Weights of a small mixture-of-experts language model, trained from scratch on English Wikipedia: width 192, 20.9M parameters.
Below are experts of layer 10 (counted from 0) of a mixture-of-experts language model. Rows are named router (the router's row for the expert) and show model dimensions 0-191. Each number is 200 + 40 x the weight over its row's rms, rounded and kept within 0 to 999.
Before each expert's rows: "mostly gets" lists some tokens that are sent to it at least half of the time. This comes from a sample of Wikipedia text that the model never trained on.

# expert 6
mostly gets: " Born", " @", " GA", " Pld", ".\"", " =="
router,196,181,216,137,157,193,230,134,204,199,260,155,239,217,259,187,175,135,233,211,156,213,168,270,178,226,266,246,210,208,198,220,164,248,179,206,201,147,197,242,190,224,240,200,195,222,256,175,188,194,194,184,290,118,210,174,188,199,187,171,223,195,171,190,177,185,295,149,212,211,201,285,223,207,176,216,158,283,196,171,101,229,191,231,250,243,208,101,231,264,144,175,195,173,102,248,224,184,241,143,228,195,170,205,210,172,248,181,240,177,234,200,208,241,218,210,193,190,200,223,253,176,220,232,208,229,193,146,283,93,308,170,243,139,117,245,194,211,236,247,199,210,262,186,196,190,139,150,205,232,240,185,174,172,184,168,165,203,202,216,165,198,155,163,259,199,201,178,226,164,232,247,265,180,231,213,172,187,225,223,221,244,194,140,154,124,123,95,158,248,203,166

# expert 25
mostly gets: " been", " was", " became", " being", " is", " become"
router,304,222,194,221,164,134,241,164,233,208,173,207,247,209,218,212,250,179,228,236,175,177,114,222,193,247,201,243,217,265,203,205,192,189,153,227,248,184,206,250,148,122,226,189,186,187,222,109,176,214,167,185,225,153,216,141,81,227,127,118,280,198,150,158,172,192,230,140,189,204,198,193,225,242,166,265,249,215,231,160,148,234,248,266,223,198,214,167,211,278,130,110,198,277,182,228,213,204,163,213,225,159,157,201,208,206,192,181,136,170,206,241,180,183,202,204,149,202,179,277,200,164,231,234,230,261,236,174,190,126,230,212,203,165,214,260,196,222,164,230,196,245,274,186,138,179,140,193,211,181,249,191,247,165,181,209,211,241,252,215,149,196,157,194,245,209,211,133,202,100,165,236,237,219,226,136,213,140,245,179,231,260,135,151,173,190,171,157,192,206,156,166

# expert 19
mostly gets: "l", "ymn", "bl", "auk", "rap", " Dog"
router,265,168,218,208,193,187,231,159,222,197,150,185,297,281,245,267,228,187,227,233,146,248,160,254,227,225,230,171,232,195,208,117,153,129,130,262,207,162,230,172,133,90,232,155,229,240,179,177,196,162,218,191,271,228,164,195,135,252,156,220,194,233,181,142,175,159,232,85,219,218,173,171,210,210,183,206,157,205,273,175,125,210,196,210,168,233,233,153,217,225,107,103,110,226,206,217,157,147,219,185,202,201,163,254,172,122,213,199,191,181,199,238,202,186,233,239,189,171,191,259,268,205,245,212,229,197,240,136,234,183,229,245,229,151,215,244,216,235,225,222,179,195,212,186,204,192,160,189,160,241,253,185,239,183,213,189,203,240,199,240,193,248,203,170,221,194,203,209,208,193,164,212,199,226,113,216,202,199,213,218,200,277,153,180,188,126,153,83,149,212,131,195

# expert 17
mostly gets: " Albums", " Love", "!", " Billboard", " Entertainment", " Night"
router,223,188,171,178,175,144,225,163,262,183,194,128,228,218,234,188,192,178,256,250,162,203,215,295,232,229,191,194,207,286,250,126,169,214,179,289,237,109,235,236,151,167,223,164,234,203,211,188,129,185,199,197,227,200,195,161,169,265,181,216,246,180,180,107,157,159,271,144,144,254,137,212,208,237,193,234,238,263,253,144,149,199,215,273,236,237,228,155,205,234,152,177,166,178,161,219,214,212,255,185,232,129,163,233,195,196,275,164,162,185,187,249,185,273,233,230,178,141,235,299,225,181,202,245,274,219,250,199,284,187,227,214,213,206,211,227,175,221,204,249,197,225,295,189,139,191,183,175,174,170,209,203,220,189,186,215,191,239,243,308,154,220,230,199,263,204,194,193,175,146,170,238,214,190,139,206,239,170,243,183,246,236,185,147,126,156,170,192,148,227,176,194

# expert 7
mostly gets: " million", " minutes", " billion", "000", " mm", " 500"
router,215,183,200,202,140,150,266,69,203,227,191,148,259,207,223,189,222,153,232,265,187,163,176,245,194,241,222,220,219,208,214,201,197,239,174,204,213,141,195,219,155,98,198,165,209,201,219,121,218,211,179,188,203,163,197,129,149,292,194,186,185,226,159,159,175,170,234,135,154,216,204,192,248,233,175,272,177,236,289,207,119,232,231,183,232,238,202,141,231,226,194,213,183,237,191,233,207,204,170,149,229,136,176,195,251,193,245,194,209,191,171,246,202,235,248,243,203,164,161,217,138,165,227,286,220,253,248,208,215,190,237,188,197,132,193,259,166,246,138,266,216,180,287,171,149,167,138,182,139,228,222,153,225,102,221,255,201,250,229,241,197,226,226,224,253,183,210,178,270,183,179,240,210,182,133,188,229,182,227,136,229,215,173,152,226,97,157,216,163,212,146,138

# expert 31
mostly gets: " Central", " Western", " Northern", " northern", " Croatia", " Ottoman"
router,229,211,208,204,163,178,228,168,200,175,197,149,255,237,223,232,205,148,236,273,165,211,171,283,187,210,205,244,198,207,237,182,212,170,180,251,241,139,212,229,195,135,210,228,263,202,167,172,137,241,130,192,171,170,257,161,191,227,197,208,275,176,201,186,147,118,209,180,214,238,162,225,204,190,194,278,257,275,276,128,185,216,268,219,202,264,243,173,225,194,177,170,94,266,148,255,193,228,241,155,214,157,112,241,237,193,194,202,167,158,143,262,213,249,216,268,129,162,196,266,236,193,245,242,327,209,221,172,251,170,221,205,219,183,141,218,206,261,216,209,189,256,242,146,177,113,165,191,186,194,265,196,263,164,185,194,203,228,215,232,193,222,161,181,263,162,208,186,209,134,191,242,197,234,226,173,244,189,240,210,224,225,192,171,131,164,146,218,213,236,224,126

# expert 18
mostly gets: " him", " fans", " them", " officials", " themselves", " authorities"
router,237,169,200,138,194,114,238,111,274,170,195,195,230,261,205,170,254,157,252,306,172,133,139,216,195,267,210,225,221,251,185,209,141,203,176,273,265,162,233,249,168,127,258,166,237,186,235,128,127,202,171,188,248,158,165,155,166,202,146,175,185,224,202,179,166,160,250,147,176,264,163,186,217,227,157,240,228,219,219,180,127,215,213,257,211,212,248,169,199,244,180,123,170,218,195,263,214,224,205,129,259,107,183,234,218,167,239,185,158,135,167,263,170,208,235,228,197,172,195,233,221,196,205,222,251,211,185,188,235,148,233,215,211,150,194,226,182,205,215,225,169,214,214,194,95,170,167,178,194,201,265,179,213,170,166,184,169,270,216,286,173,221,181,193,254,225,188,154,222,140,132,240,212,191,188,187,232,170,210,133,275,221,220,125,195,150,171,176,161,218,199,158

# expert 15
mostly gets: "ensis", "atus", "orus", " tree", " fish", "rete"
router,201,197,219,167,178,109,310,123,238,207,170,160,229,230,170,213,225,162,243,251,181,146,172,236,239,243,241,217,208,266,240,198,187,216,173,266,200,138,228,226,139,137,246,165,197,164,264,179,175,236,197,183,221,189,183,153,173,214,160,214,230,246,194,184,157,192,216,195,167,264,116,246,235,232,168,269,230,221,240,170,177,236,188,221,205,254,260,158,183,198,177,170,138,272,183,242,221,139,250,173,219,170,168,250,214,148,229,231,162,192,173,271,212,200,247,287,121,141,191,233,170,119,194,200,260,258,227,163,265,159,241,223,243,208,158,232,149,286,205,240,138,228,240,187,156,140,141,231,185,212,238,182,218,184,167,239,183,244,213,225,140,243,186,159,244,172,196,144,203,153,189,294,203,236,176,203,215,174,240,198,228,232,144,155,202,142,123,216,172,198,217,174

# expert 14
mostly gets: " JPL", " micro", " molec", " ox", " chemical", "ydro"
router,211,209,191,179,179,192,281,138,179,194,181,215,212,218,217,204,161,181,210,233,167,212,152,214,196,242,266,165,203,270,217,189,207,219,181,184,240,160,179,249,143,156,218,213,183,185,249,195,186,195,210,141,264,159,231,161,141,197,197,180,246,208,240,146,165,132,237,180,183,289,103,263,271,213,145,243,197,216,258,120,175,257,209,190,182,219,244,109,160,267,210,196,139,253,180,244,158,139,225,142,242,175,161,226,256,140,225,200,137,220,161,274,256,188,244,208,126,140,211,225,199,146,202,261,263,217,203,165,270,189,232,206,228,233,134,225,147,303,192,217,204,231,212,189,198,123,136,205,187,195,203,225,220,203,210,217,151,208,205,188,126,297,196,143,254,188,200,159,198,156,184,258,207,244,136,205,206,190,222,195,229,247,160,150,215,184,100,221,196,196,208,230

# expert 5
mostly gets: " comp", " dep", " Comp", " des", " exp", " real"
router,248,185,217,215,194,185,244,160,217,244,189,197,208,272,211,289,170,164,199,206,156,223,189,215,207,242,250,243,251,186,183,105,131,206,155,238,186,148,229,246,153,107,233,164,256,120,201,158,161,199,215,214,187,190,198,186,174,197,199,178,214,190,133,211,156,200,213,153,127,240,128,179,254,221,188,200,266,242,242,161,154,315,199,220,260,226,285,150,251,246,102,197,176,199,204,209,173,201,264,175,225,189,164,224,245,131,246,171,112,166,220,189,212,248,268,207,150,208,193,214,243,129,182,210,215,224,184,199,190,115,189,225,240,210,177,181,226,219,205,242,219,191,210,168,164,108,96,164,145,287,210,217,178,182,180,244,188,204,253,189,221,276,204,149,220,144,218,198,191,206,151,210,177,208,185,168,186,130,244,242,238,240,207,161,196,164,200,210,237,254,140,183

# expert 4
mostly gets: " based", " located", " born", " worked", " played", " working"
router,184,204,229,181,158,103,215,161,297,208,216,218,227,218,188,202,266,174,227,214,153,173,182,210,189,251,204,233,301,288,232,143,144,179,184,216,239,137,183,192,178,165,205,157,211,133,196,87,196,248,168,205,207,158,236,164,148,218,180,192,289,201,131,192,152,191,197,185,221,198,128,194,157,212,155,282,229,238,198,132,157,183,232,229,231,224,224,196,194,215,141,134,138,211,183,221,231,181,185,191,218,162,161,244,255,172,264,188,153,191,225,198,226,218,213,235,206,136,179,255,214,213,208,207,238,245,239,216,234,195,253,240,252,148,129,234,179,218,212,193,141,243,281,151,181,159,148,244,184,212,314,250,266,173,143,238,221,276,257,228,141,215,186,183,235,192,267,177,211,185,203,312,202,197,182,203,233,180,256,200,178,189,200,176,166,157,170,189,154,211,195,155

# expert 26
mostly gets: "first", " the", " entire", " previous", "rd", " second"
router,252,206,189,208,138,181,232,161,182,164,211,138,236,242,262,222,230,154,281,250,199,164,197,324,183,283,222,188,229,232,178,208,214,203,190,214,194,134,188,246,192,123,215,181,194,142,190,116,141,151,199,146,254,158,214,211,162,245,197,228,234,165,171,171,134,184,274,154,151,267,204,275,191,215,153,248,224,233,230,111,155,241,226,241,203,238,247,163,246,226,173,149,145,207,111,231,196,196,182,167,242,162,165,196,197,173,281,167,185,140,215,228,156,245,237,203,189,160,173,250,207,204,253,267,228,207,201,174,218,163,253,230,211,159,171,297,192,179,163,251,184,204,254,199,217,167,198,218,157,185,261,203,194,113,220,202,183,224,211,251,204,212,168,200,277,203,265,156,228,190,175,250,174,207,172,154,206,133,226,182,215,195,212,136,124,157,200,222,169,252,163,143

# expert 22
mostly gets: " McK", " Moore", " Bu", " McC", " Williams", " Walker"
router,238,202,215,210,122,168,229,183,225,168,220,181,247,240,184,185,206,123,176,279,114,189,168,231,222,224,216,226,236,211,156,240,161,174,174,235,218,167,210,250,171,161,213,196,230,197,176,207,188,172,227,175,253,173,218,111,165,241,178,156,212,208,186,170,121,125,217,114,199,190,156,207,238,243,159,242,283,217,233,192,148,267,225,248,187,218,236,130,231,267,183,170,135,282,129,277,154,221,180,174,229,193,198,223,225,200,250,222,152,136,184,244,151,232,300,201,127,177,182,227,166,138,175,225,249,184,234,146,258,188,220,221,242,190,176,196,172,216,182,242,217,254,253,133,184,149,158,254,185,242,229,242,197,189,189,180,137,254,192,271,165,235,167,158,194,183,169,202,183,184,143,233,155,190,167,145,233,147,143,190,232,264,149,167,173,143,188,204,132,171,121,166

# expert 16
mostly gets: "Personal", " Succeeded", "Career", "Scientific", "See", " Binomial"
router,211,235,147,108,174,189,269,113,217,178,213,163,189,221,246,261,211,176,173,211,99,195,159,229,189,283,271,174,255,287,225,129,229,169,140,240,234,189,202,198,147,168,230,199,238,146,259,142,164,216,229,151,190,134,204,185,194,251,200,185,292,207,198,82,212,185,184,136,195,268,193,192,227,174,182,272,255,228,229,186,150,234,243,250,163,214,192,167,237,214,97,184,185,216,163,267,181,220,217,163,178,167,140,235,223,162,211,206,186,124,220,208,184,252,208,225,184,183,214,242,244,176,274,246,225,261,160,129,197,141,241,195,205,207,183,206,224,179,180,224,183,235,186,175,172,177,147,181,208,148,230,225,249,151,162,162,221,182,227,243,186,199,238,151,273,212,284,206,205,212,119,239,202,230,162,254,182,150,203,207,215,249,141,154,160,189,207,235,182,227,187,197

# expert 0
mostly gets: " \"", " '", " un", "/", " “", " dis"
router,229,201,192,182,122,125,207,168,207,220,255,189,280,209,223,157,191,141,245,299,156,230,106,239,198,224,209,252,261,218,245,157,187,252,153,232,251,142,193,223,168,166,288,159,269,207,200,210,171,226,149,115,201,134,194,118,183,234,164,162,263,179,157,102,223,145,234,183,198,272,135,199,232,208,159,222,272,224,221,147,174,285,220,175,235,256,195,156,227,196,205,192,197,213,193,208,150,186,168,143,190,196,188,263,215,172,193,153,195,202,208,214,194,245,261,213,206,118,189,259,188,164,165,188,215,188,213,169,184,142,247,198,228,218,181,196,154,205,160,204,188,219,252,159,167,174,190,192,125,235,249,197,256,174,219,205,190,200,231,265,230,214,183,130,254,201,230,196,210,164,128,266,185,201,191,174,261,161,204,191,225,280,136,163,178,135,201,138,221,215,137,166

# expert 29
mostly gets: " h", " H", " Sh", " Kh", " Highway", "Sw"
router,199,207,165,188,185,204,261,196,216,186,174,212,264,258,213,214,182,203,207,294,116,216,152,255,166,215,259,251,255,205,193,183,179,186,145,227,205,162,217,245,206,137,223,178,195,210,160,178,215,259,155,198,178,106,256,165,136,243,148,200,234,183,156,199,159,152,224,211,203,235,162,201,254,199,160,176,194,264,256,178,147,181,297,248,175,242,258,136,228,227,186,173,94,270,121,231,142,208,248,198,206,169,147,244,239,199,213,202,216,204,180,227,235,316,217,232,168,154,220,267,231,190,236,228,256,216,259,135,218,160,231,218,243,224,171,246,225,220,224,206,123,227,217,184,154,136,149,176,120,168,266,238,197,156,187,218,130,274,239,207,194,191,187,152,231,152,216,219,215,203,175,219,131,239,234,220,258,166,195,228,225,244,164,189,203,193,170,207,199,245,198,115

# expert 27
mostly gets: " Coordinates", " Elevation", "%)", " Density", " median", " Population"
router,166,196,207,194,150,198,293,146,205,184,198,166,236,224,224,220,263,173,222,244,130,174,194,303,164,218,215,222,239,289,243,181,192,207,165,204,192,217,245,180,181,182,242,178,226,168,168,87,110,234,199,207,221,172,227,179,146,202,187,144,231,163,209,161,188,195,211,171,187,208,201,252,228,272,189,248,172,236,273,171,165,240,240,220,193,224,212,170,253,219,169,183,172,186,180,268,130,136,188,170,261,157,208,273,236,205,232,175,126,185,213,204,182,272,234,201,140,183,257,258,186,200,197,211,317,242,242,157,246,173,254,186,194,233,134,230,137,270,185,221,151,201,232,143,205,171,202,170,183,250,263,209,228,219,215,298,208,203,284,218,97,212,174,98,232,147,164,213,198,150,192,216,225,160,190,200,204,204,188,246,209,237,229,198,162,175,181,182,183,279,194,208

# expert 30
mostly gets: " ass", " res", " Reg", " cons", " reg", " def"
router,271,166,156,218,179,116,259,136,240,195,219,192,246,207,190,209,252,171,211,149,103,186,212,206,282,182,198,187,276,246,215,134,151,268,165,252,194,157,250,314,124,204,214,185,238,198,163,134,179,177,206,138,252,167,206,194,147,305,192,215,193,199,174,153,127,174,254,161,165,223,206,270,222,178,145,209,269,231,195,174,172,201,244,221,191,222,235,139,257,281,122,216,177,216,186,209,228,164,197,164,220,157,124,245,240,146,234,203,169,137,166,207,246,209,227,178,210,150,213,220,232,182,197,223,188,212,219,197,213,186,190,209,205,244,181,227,219,236,175,275,184,189,213,166,156,105,148,199,205,195,209,217,196,147,179,158,129,210,267,230,188,218,202,175,232,194,200,130,187,180,215,212,214,155,118,139,206,92,169,204,223,255,181,167,199,159,166,198,244,240,179,215

# expert 23
mostly gets: "ä", "ö", "ó", "á", "ü", "ø"
router,199,259,195,163,179,150,234,171,252,213,206,180,261,290,208,219,283,152,232,238,107,162,139,235,165,162,209,236,194,230,198,223,174,214,160,176,207,168,137,226,191,174,220,131,315,197,218,209,208,254,127,146,223,163,244,111,174,254,208,176,235,205,224,148,179,165,265,162,189,297,172,238,202,238,187,227,247,276,261,220,199,273,241,202,172,243,245,182,227,263,186,148,182,238,159,212,143,197,182,175,195,155,165,226,265,161,228,147,149,124,253,198,154,207,229,205,172,182,210,218,192,197,181,206,275,272,212,153,173,197,220,225,215,195,206,187,214,224,221,240,207,228,213,148,170,203,141,225,150,202,195,178,194,151,169,221,136,295,166,280,156,213,215,186,201,180,262,144,197,185,203,305,179,180,166,177,165,186,174,221,210,216,203,156,180,129,196,167,157,183,146,133

# expert 2
mostly gets: " 2012", " 1983", " 1993", " 1999", " 1989", " 2005"
router,253,192,210,190,169,86,234,173,252,137,169,140,207,246,197,221,174,151,211,202,138,156,181,269,179,212,255,173,218,202,246,213,203,207,172,206,238,148,210,243,201,176,240,192,219,225,173,173,151,187,174,185,207,123,207,132,143,259,156,173,237,229,198,177,189,172,247,171,216,202,181,188,210,216,172,269,251,192,250,171,145,212,243,227,263,195,221,186,220,231,97,169,175,200,152,240,224,169,182,168,263,153,112,218,231,185,229,177,172,214,180,245,153,247,231,249,200,113,225,277,178,169,228,250,238,226,240,190,237,193,222,244,185,109,177,246,167,240,214,236,235,229,237,180,149,146,151,204,151,261,214,160,277,153,201,214,186,258,230,244,165,247,191,193,246,217,163,194,256,126,189,251,215,235,199,202,231,179,199,144,241,255,197,162,193,89,159,219,197,304,181,115

# expert 13
mostly gets: " 19", " 38", " 29", " 7", " 28", " 22"
router,241,242,176,176,125,164,229,122,236,175,177,139,266,266,198,167,188,122,225,225,123,151,153,288,200,261,238,249,231,208,271,184,188,225,176,224,218,148,206,275,184,172,170,206,263,226,173,168,205,199,195,184,237,153,187,148,155,280,143,177,183,224,143,162,160,210,278,145,230,258,155,193,188,208,178,277,243,245,240,193,155,232,194,202,207,251,184,139,210,208,183,164,164,222,77,251,182,180,167,159,263,159,148,199,220,213,218,191,201,171,196,216,232,216,225,238,176,140,161,266,172,174,206,283,221,252,222,199,213,127,269,225,204,177,154,270,214,192,142,214,167,230,236,168,129,154,167,211,187,191,263,187,226,167,208,218,172,262,183,299,169,197,193,186,241,169,204,171,180,195,192,219,185,224,140,225,199,180,168,167,185,201,144,105,176,152,171,213,154,229,197,167

# expert 20
mostly gets: " c", " p", " sp", " qu", " sc", " v"
router,258,179,207,187,127,182,315,152,219,218,245,191,273,224,183,217,220,186,200,230,159,247,189,178,161,195,232,175,252,200,183,179,100,203,155,279,240,146,228,283,119,105,170,185,282,151,232,157,211,212,180,150,230,107,207,185,97,293,151,188,238,193,181,198,167,191,231,166,198,229,151,196,266,235,108,194,252,227,218,222,131,210,230,226,163,226,219,182,216,245,181,201,128,244,207,188,126,191,177,143,227,223,182,272,188,181,179,184,197,155,201,166,233,252,238,195,226,124,168,216,231,161,213,261,197,211,172,182,182,142,262,230,215,212,200,213,196,199,214,235,219,166,238,159,163,174,153,207,176,234,281,139,190,158,194,240,163,256,279,226,140,230,188,116,235,212,177,230,219,184,196,231,237,263,148,166,189,173,196,211,207,229,186,171,215,174,181,208,207,214,148,190

# expert 21
mostly gets: "featuring", "',", " JPN", " ITA", " starring", "\";"
router,268,193,185,215,149,189,213,156,221,216,200,153,234,221,211,208,246,133,246,246,173,167,160,220,209,234,193,250,223,202,206,179,192,208,165,281,255,180,211,223,134,202,257,159,264,157,215,179,144,204,143,189,234,185,228,156,185,289,138,140,226,181,171,154,139,205,267,162,191,218,168,252,216,225,160,229,238,241,217,192,179,257,191,223,218,255,220,178,213,210,135,171,146,232,137,237,201,196,234,155,257,91,115,261,225,191,249,187,146,137,191,247,214,258,272,186,180,155,174,257,219,135,210,273,222,220,221,168,270,154,262,227,254,153,199,221,183,275,224,238,197,222,238,158,165,156,142,214,181,225,234,215,239,184,174,186,192,261,220,288,174,238,155,163,246,203,179,170,203,139,196,248,170,236,209,193,215,153,230,186,235,274,128,138,151,149,143,167,184,197,220,150

# expert 3
mostly gets: " f", " Abd", "ا", " Marc", " inj", " fac"
router,209,184,158,168,148,143,249,158,272,199,221,231,262,278,207,226,251,144,193,203,158,207,133,239,160,215,259,192,240,196,185,152,142,161,82,205,214,152,213,256,167,179,277,238,240,197,184,202,214,192,193,154,235,202,245,152,170,236,168,195,227,186,194,170,166,237,226,169,211,323,210,210,184,198,123,195,177,233,257,207,184,258,275,240,218,230,209,147,247,227,190,211,178,241,133,215,139,204,128,197,247,187,173,225,182,166,289,204,197,151,223,172,204,222,247,183,259,127,242,206,204,188,206,270,211,229,222,139,224,176,207,255,151,199,185,198,187,254,226,310,250,165,251,148,187,182,176,171,159,246,254,168,241,198,234,193,186,234,222,262,144,224,164,175,239,216,257,189,232,179,153,192,160,242,110,219,197,142,144,192,217,197,200,139,204,169,150,164,150,239,191,139

# expert 10
mostly gets: "On", " on", ".:", " On", " via", " onto"
router,225,201,139,170,188,180,243,201,223,181,192,150,218,228,239,229,218,187,213,230,161,140,163,240,185,236,208,225,234,206,260,164,236,241,195,214,241,200,244,188,105,165,223,258,239,196,168,117,117,218,190,149,203,190,172,113,158,292,153,188,258,187,169,137,150,187,222,183,177,225,140,238,244,160,212,211,208,244,258,184,200,249,224,273,159,227,198,175,215,188,194,213,137,248,140,239,220,197,245,180,209,140,174,238,250,139,264,179,211,216,179,284,234,211,254,209,198,148,202,207,222,175,213,234,210,249,183,174,260,184,272,258,278,172,176,185,160,202,179,208,162,247,210,198,197,184,130,133,112,208,220,234,242,129,216,219,197,242,265,183,142,245,145,154,305,165,238,100,254,175,218,238,241,172,195,199,220,167,245,125,189,225,183,142,168,186,188,140,160,225,178,194

# expert 1
mostly gets: " Mike", " Andy", " Alex", " Richard", " Justin", " Robert"
router,275,216,207,155,231,182,226,155,202,185,255,171,251,237,190,233,243,128,226,211,159,223,181,228,237,286,204,205,202,272,220,230,180,169,178,263,236,191,182,243,192,202,260,174,269,171,174,219,194,239,203,148,265,216,221,181,169,214,162,158,221,189,170,175,138,190,254,161,202,235,105,226,196,224,155,262,243,210,257,166,152,282,186,198,212,199,194,187,186,243,192,188,119,231,121,267,173,185,216,165,213,181,135,220,223,180,263,178,140,173,212,183,186,204,228,228,182,135,161,231,232,191,228,306,262,231,202,169,293,175,216,193,187,193,139,245,179,245,232,254,201,220,255,156,125,85,185,229,216,213,218,261,239,169,193,207,201,289,200,268,144,211,187,164,238,235,188,131,164,115,199,202,164,181,160,212,208,185,207,178,246,201,168,153,102,157,207,155,143,231,186,208

# expert 24
mostly gets: " when", " until", " However", " what", " which", " if"
router,262,208,175,169,200,118,253,164,215,208,220,149,233,221,238,225,198,130,214,224,184,149,142,250,156,219,229,243,232,201,224,185,202,202,116,207,216,160,230,201,180,158,278,212,217,171,219,100,151,205,201,210,202,168,221,148,158,216,127,130,197,209,154,195,124,181,219,189,213,222,199,216,191,235,120,249,236,209,249,141,156,201,231,190,206,176,217,169,226,259,145,123,178,229,161,238,177,210,228,193,245,130,116,254,249,211,231,153,146,198,192,222,185,277,235,218,201,124,205,290,200,154,230,262,291,231,198,156,275,146,258,234,215,147,189,246,194,207,248,288,171,257,245,151,170,181,152,218,149,236,255,174,229,157,166,159,193,249,199,229,167,228,147,199,234,179,204,137,236,145,164,205,159,271,193,162,179,147,206,176,230,247,178,156,169,168,165,170,190,221,173,163

# expert 11
mostly gets: " gave", " provide", " using", " give", " create", " providing"
router,223,194,203,199,177,119,272,142,279,220,183,195,199,203,182,229,253,159,230,216,187,168,139,229,195,278,237,189,282,199,246,203,174,189,183,264,259,168,203,248,149,158,220,137,227,174,228,121,190,219,192,209,203,149,202,141,159,212,140,104,248,213,220,185,172,196,241,131,230,213,172,255,259,180,181,248,258,222,208,202,147,227,207,211,187,239,202,138,208,186,206,114,155,191,184,219,166,195,196,193,213,135,166,288,289,190,254,206,159,208,219,267,189,227,208,229,177,147,215,250,231,198,217,228,273,217,228,152,273,158,252,244,258,145,180,238,215,264,142,237,161,279,263,156,136,173,158,145,160,216,230,175,267,179,157,209,179,237,236,233,141,232,165,211,252,211,217,182,223,122,169,251,196,197,192,224,279,180,254,185,210,184,176,162,161,146,161,219,207,226,160,177

# expert 12
mostly gets: " re", " inter", " att", " pre", " trans", " bre"
router,201,227,179,173,170,121,225,165,231,226,153,175,243,251,186,209,222,146,179,245,94,217,155,272,174,268,257,181,272,202,242,122,148,197,131,191,214,194,274,258,176,145,195,150,189,138,225,165,203,216,214,200,214,156,273,177,132,197,206,161,233,215,93,183,187,171,210,135,194,217,171,184,249,165,85,216,226,249,218,183,194,182,215,195,201,240,252,206,210,197,168,201,232,213,168,187,159,164,196,184,251,195,146,196,226,166,236,232,190,201,170,179,177,298,306,174,202,136,170,249,165,122,210,221,222,211,210,217,208,146,192,203,163,176,135,209,173,184,155,296,154,187,243,152,137,187,148,179,173,236,224,214,221,165,162,252,223,217,196,246,236,164,194,155,220,157,280,192,183,178,139,201,142,168,249,149,192,142,154,225,242,248,201,142,176,144,213,151,198,207,167,220

# expert 8
mostly gets: " Raj", " Palest", " Sar", " Nag", " Shan", " Sus"
router,260,207,190,157,215,190,248,208,210,170,195,221,284,195,201,284,203,165,225,236,132,226,150,248,158,223,202,200,222,214,269,227,170,198,131,217,269,155,176,326,195,139,197,180,230,174,192,200,204,282,178,163,190,137,280,192,150,198,169,184,237,169,158,157,201,142,215,180,205,243,198,189,221,185,195,218,252,294,249,162,194,232,281,221,204,263,237,169,257,181,149,170,153,244,117,258,154,211,190,199,262,185,106,214,191,190,214,155,203,177,198,210,201,245,196,224,126,188,234,263,265,119,228,211,299,175,257,135,230,208,235,228,195,202,161,235,199,187,262,178,217,201,212,189,128,87,195,160,206,162,223,213,218,167,212,270,172,267,221,224,165,265,197,222,272,138,226,163,188,149,163,216,195,225,187,172,240,198,195,233,252,206,200,186,208,168,185,214,206,227,187,160

# expert 9
mostly gets: ")===", " ===", " ====", " =", " Animalia"
router,226,157,223,217,205,170,200,159,185,245,187,187,211,261,219,175,161,166,177,213,156,120,218,266,144,303,260,274,243,195,260,201,170,263,115,272,259,163,167,239,199,198,283,169,205,173,261,145,161,160,193,175,254,198,266,160,137,212,168,216,202,220,182,136,153,191,285,178,210,200,164,207,221,198,120,224,180,278,183,197,187,162,184,180,194,206,291,120,253,204,213,109,104,234,144,169,246,235,207,221,222,167,198,214,229,178,214,178,153,195,206,238,221,245,197,249,213,182,237,216,260,183,178,171,272,177,157,192,213,139,289,167,259,177,188,248,121,227,186,240,175,223,228,153,122,192,142,214,185,248,245,220,212,191,236,148,195,232,235,238,191,209,224,172,229,194,215,176,194,156,184,219,229,262,178,186,224,195,170,153,164,206,228,175,153,137,164,227,219,218,181,130